python train.py --num_hidden_layers=8 --experts_per_token=8 --d_shared_expert=128 --moe_layers=[3, 4, 5, 6, 7] --router_score="softmax" --balance_loss=0.00407 --router_z_loss=0.0001 --lr_router=0.000562 --norm_eps=1e-07 --tie_word_embeddings=true --learning_rate=0.00317 --beta1=0.95 --max_seq_len=1024 --dataset="wikipedia_en"
Below are experts of layer 4 (counted from 0) of a mixture-of-experts language model. Rows are named router (the router's row for the expert) and show model dimensions 128-191. Each number is 128 + 32 x the weight over its row's rms, rounded and kept within 0 to 255.
After each expert's rows: a language model's description of what the expert responds to. This comes from a sample of Wikipedia text that the model never trained on.

# expert 52
router [157 126 127 141 107 146 133 159  82  64 110 204 133 179 118 133  89 167 145  99 148 123  83 146 121 105 129 156 191  92  83 113 129 119  89  78 128 136 108 113 182 212 138 122 151 176 107 126 152 128  85 112 100 106 144 146 170 114 141 179 160  79 164 167]
Opening parentheses, dashes. Opening brackets before years, seasons or numbers, like Boston Bruins (1998–99), (pen.), plus en dashes, decimal points and coordinate marks.

# expert 20
router [139 170  90 176  92 152 101 129 158  61 173 133 151 135 119 147  75 120 112 113  69 102 136 159  90 119 132 133 155 145  51 160 153  74 118 140 125 108 178 105 158 157 138 144 140 123 110  69 167 159 130 124  96 120  89 126 160 128 126 139 106 103 161 129]
Compass directions. Direction words in geography and road-junction tables, such as North, southern, Eastern end, west; also stray word pieces in place descriptions.

# expert 43
router [116 102 119  90 104 119 142 122 174 108  46 101 130 187 132 118 130 119  85 107 129 183 144 146 102  94 175 151  90 157 132 152 127  97 192  50 129 131 142  58  86 162 210 149 126 135 131 127 150 140  88 108 100 115 134 137 132  79 139  82 158 117 159 209]
Dates and table numbers. Month names, closing parentheses and ordinals in birth dates, ages and statistics tables, such as October, (aged, 52nd.

# expert 7
router [121 116  89 111 113 133 105 197 125 134  60 118  91 129 115  90 109 109 127 149 104 138 138 114 158 106 188 164 135  87 120 119 192 116  97  88 116  66  77 119 141 111 172 170 177 148 106 132 150 138  97 111 100 104 150 108 122 121  84 105 121 127  96 163]
Verbs and their prepositions. Main verbs and the prepositions they govern in narrative prose, such as had, began, nominated, rely on, looked at.

# expert 53
router [195 126 111  97 132  77 122 138 113  84 118 100 123 154 140 101 138 126 147 137 115  94 132 153 113 131 162 111 178 129  77 135 132 175  99  96 149 140 136 132 167 178 180 183 152  89 131  98 139 135 138  86 107 130  90 131 143 154 164 108  68  74 136 213]
Mid-word syllable pieces. Middle syllable fragments inside longer common words and place names, such as sec'tar'ian, cab'are't, re'agen'ts, t'yp'ical, Mo'ja've.

# expert 50
router [125 124 114 117  90 103  75 123 132  98  67 150 146 117 116  93 115  83 148 113 142 120 102 149 142 131 170 125 120 120 103  88 101 145 144 131 108 145 135 111 159 165 141 174 142 119 139  40 158  88 102 120 135  93 113  73  85 118  83 146 129 129 125 148]
Mid-word fragments. Short letter pieces beginning or inside a word, often capital or lowercase fragments, such as sp in widespread, co in hardcover, Go, pl.

# expert 31
router [138  96 125 130  81 175 153 116 171  99 139 137 107 135 105 111  89  77 101 131  88 140 106  74 135  59 185 132 111 171 109 149 107 111 155  98  73  60 147 123 141 174 167 152 153 146 107  86 161 171 119 110 120 126 128 102 178 124 102  83 140 114 140 181]
Sports and route nouns. Nouns for leagues, teams, roads and table categories, such as League debut, Route, Cup, MF, FW, Ward.

# expert 11
router [135 116  93 135 161 119 106 106 129  91  73 108 105 172 115  97 151 140 106 125 102 131  98 140 156 125 128 150 136 175  80  80 161 137 125 131 114  99  92 130 120 241 173  94 125 176 139 112 149 158 115  99 116 107 132  84 203 171 108  70  94 103 149 196]
Word-final suffix pieces. Final pieces completing longer words and names, often before a comma or bracket, such as Gram'mar' School, med'iev'al, -ville, -burg, -shire.

# expert 36
router [136 130 125 112 118  99 123 141 145 133  74 135 117 205 171 181 118 148 142 152 118 118 123 173 179 185 160 175 165 112 130 158 175 160  96  78  89 110 145  72 149 167 152 171 174 103 116  70 165 174 120 127 115  82 148 132 172 101 153  86 163 104 107 179]
Adverb so and fragments. The adverbs so, well, too, very (often "do so"), plus assorted word-internal pieces like answers, flywheel, Standing.

# expert 25
router [166  79  95 108 116 101  87 166  98  75  83 119 117 144 160 121 125 105 112 146 106 150  86  88 129  71 185 115 137 149 189 124 111 139 139 111  75  93 107 120 163 158 168 148 170 115  97 106 168 123 103 109 125 128 145 122 145 135 113  91 153 103 168 174]
Word-initial fragments. First piece of a split word or name after the, of or and, such as syn(thetic), Sat(an), Vol(kswagen), Haw(ker).

# expert 10
router [160 134 148  61 151  56 135 139 160  60  99 177  96 188 147  74 130  77 172  70 102 131 125 136 114 147 212 113 127 174  69 141 127 130  67 200 114 136  79 106 136 184 153 117 172 186  94  96 139 113  95 116 113  95 165  94 144 123 123 108  75 141 129 149]
Word-internal stems, table headers. Middle pieces of common English words and table labels such as Pre-ced-ing station, Pre-vi-ous, diff-ere-nces, often near election tables.

# expert 60
router [112  68 147  88 122 101 114 194 156 100  99 132 162 149 129  94  59  99 134 161 100 108  78 187 127  90 148 151 185 113  88 165 142 201  78 133 192  72 127  88 128 169 142 180 189 118 117  73 158 159  94 117 104 147 133 135 124 152 100 123 121  33 153 154]
Syllable starts of names. Early syllable pieces of foreign or unusual words and names, such as Eduardo, Howard, Chordata, fountain, Istanbul.

# expert 39
router [135  89  93 102 110  59  74 113 144 104  79 147 173 183 158 112  78 108 111 117 146 111 139 146 140 116 199 144 166 109 108 151 185 139 134 109 106  97 130 109 156 197 148 193 184 116  72  89 136 146 108 155  96 104 101 119 180 112  86 101 122 130 132 146]
Word-internal suffixes, adjectives. Suffix and middle pieces of prose words, such as ing in attacking, plus descriptive adjectives like professional, military, political.

# expert 29
router [126 145  82 117 114 143 123 155 133 103 113  98 140 134 113 135 109 110 148 136  85 139 126  96  90 156 142 190 145 124 109 151 191 116  52 100 118  76 157 106 202 155 207 100 117 183 144 160 180 163  85 159 140 121 126  79 134  97  86 141 121 101 181 107]
Infinitive to, conjunctions. Infinitive "to" after verbs or nouns, and linking words like and, with, into, would, will, as in merge with the Conservatives to form.

# expert 4
router [143  89 116 107 143 111  75 153 135 110  87 117 120 117 139 114 146 104 145 147  94 115 112 172  63  96 192 113 161 144  87 125 135 133 122 121  59 159 168 125 146 201 141 157 137  94  79  96 124 133  84 106 147  85 126 152 132 125 126 121 110  81 145 233]
Mid-word name fragments. Short syllable pieces inside rare or foreign words and names, like chrysanthe-mu-ms, curric-ulu-m, Mal-col-m, Ge-v-gelija.

# expert 51
router [127 106  82 144  70 170  75 154 134  99 156 132 130 141 105 106  81 131  92 133  88 148 136 137 135 138 113 112 169 122 135 120 100 137 102 131  73 137 121  98 179 130 150 117 144 183 202  92 157 120  67 153  50 136 134 114 124  91 169 174 109 119 152 154]
Conjunctions, range words. Words and punctuation joining items or ranges in prose, such as and, or, commas, and to or through in April through June.

# expert 54
router [193  81  70 169 139 119  95  92 189 120 162 144 134 118 117  88 148 128 113 125 123 144 155  94 127 175 128 138 149 160 138 124 173 148  57  47  89 115 128 142 192 182 132 128 136 169 146  56 165 161 109 105 134 162 105  45 121  94 128 120 109  84 165 186]
Institution and place nouns. Final words of institution, league and place names after of or in, such as University, College, County, England, Division.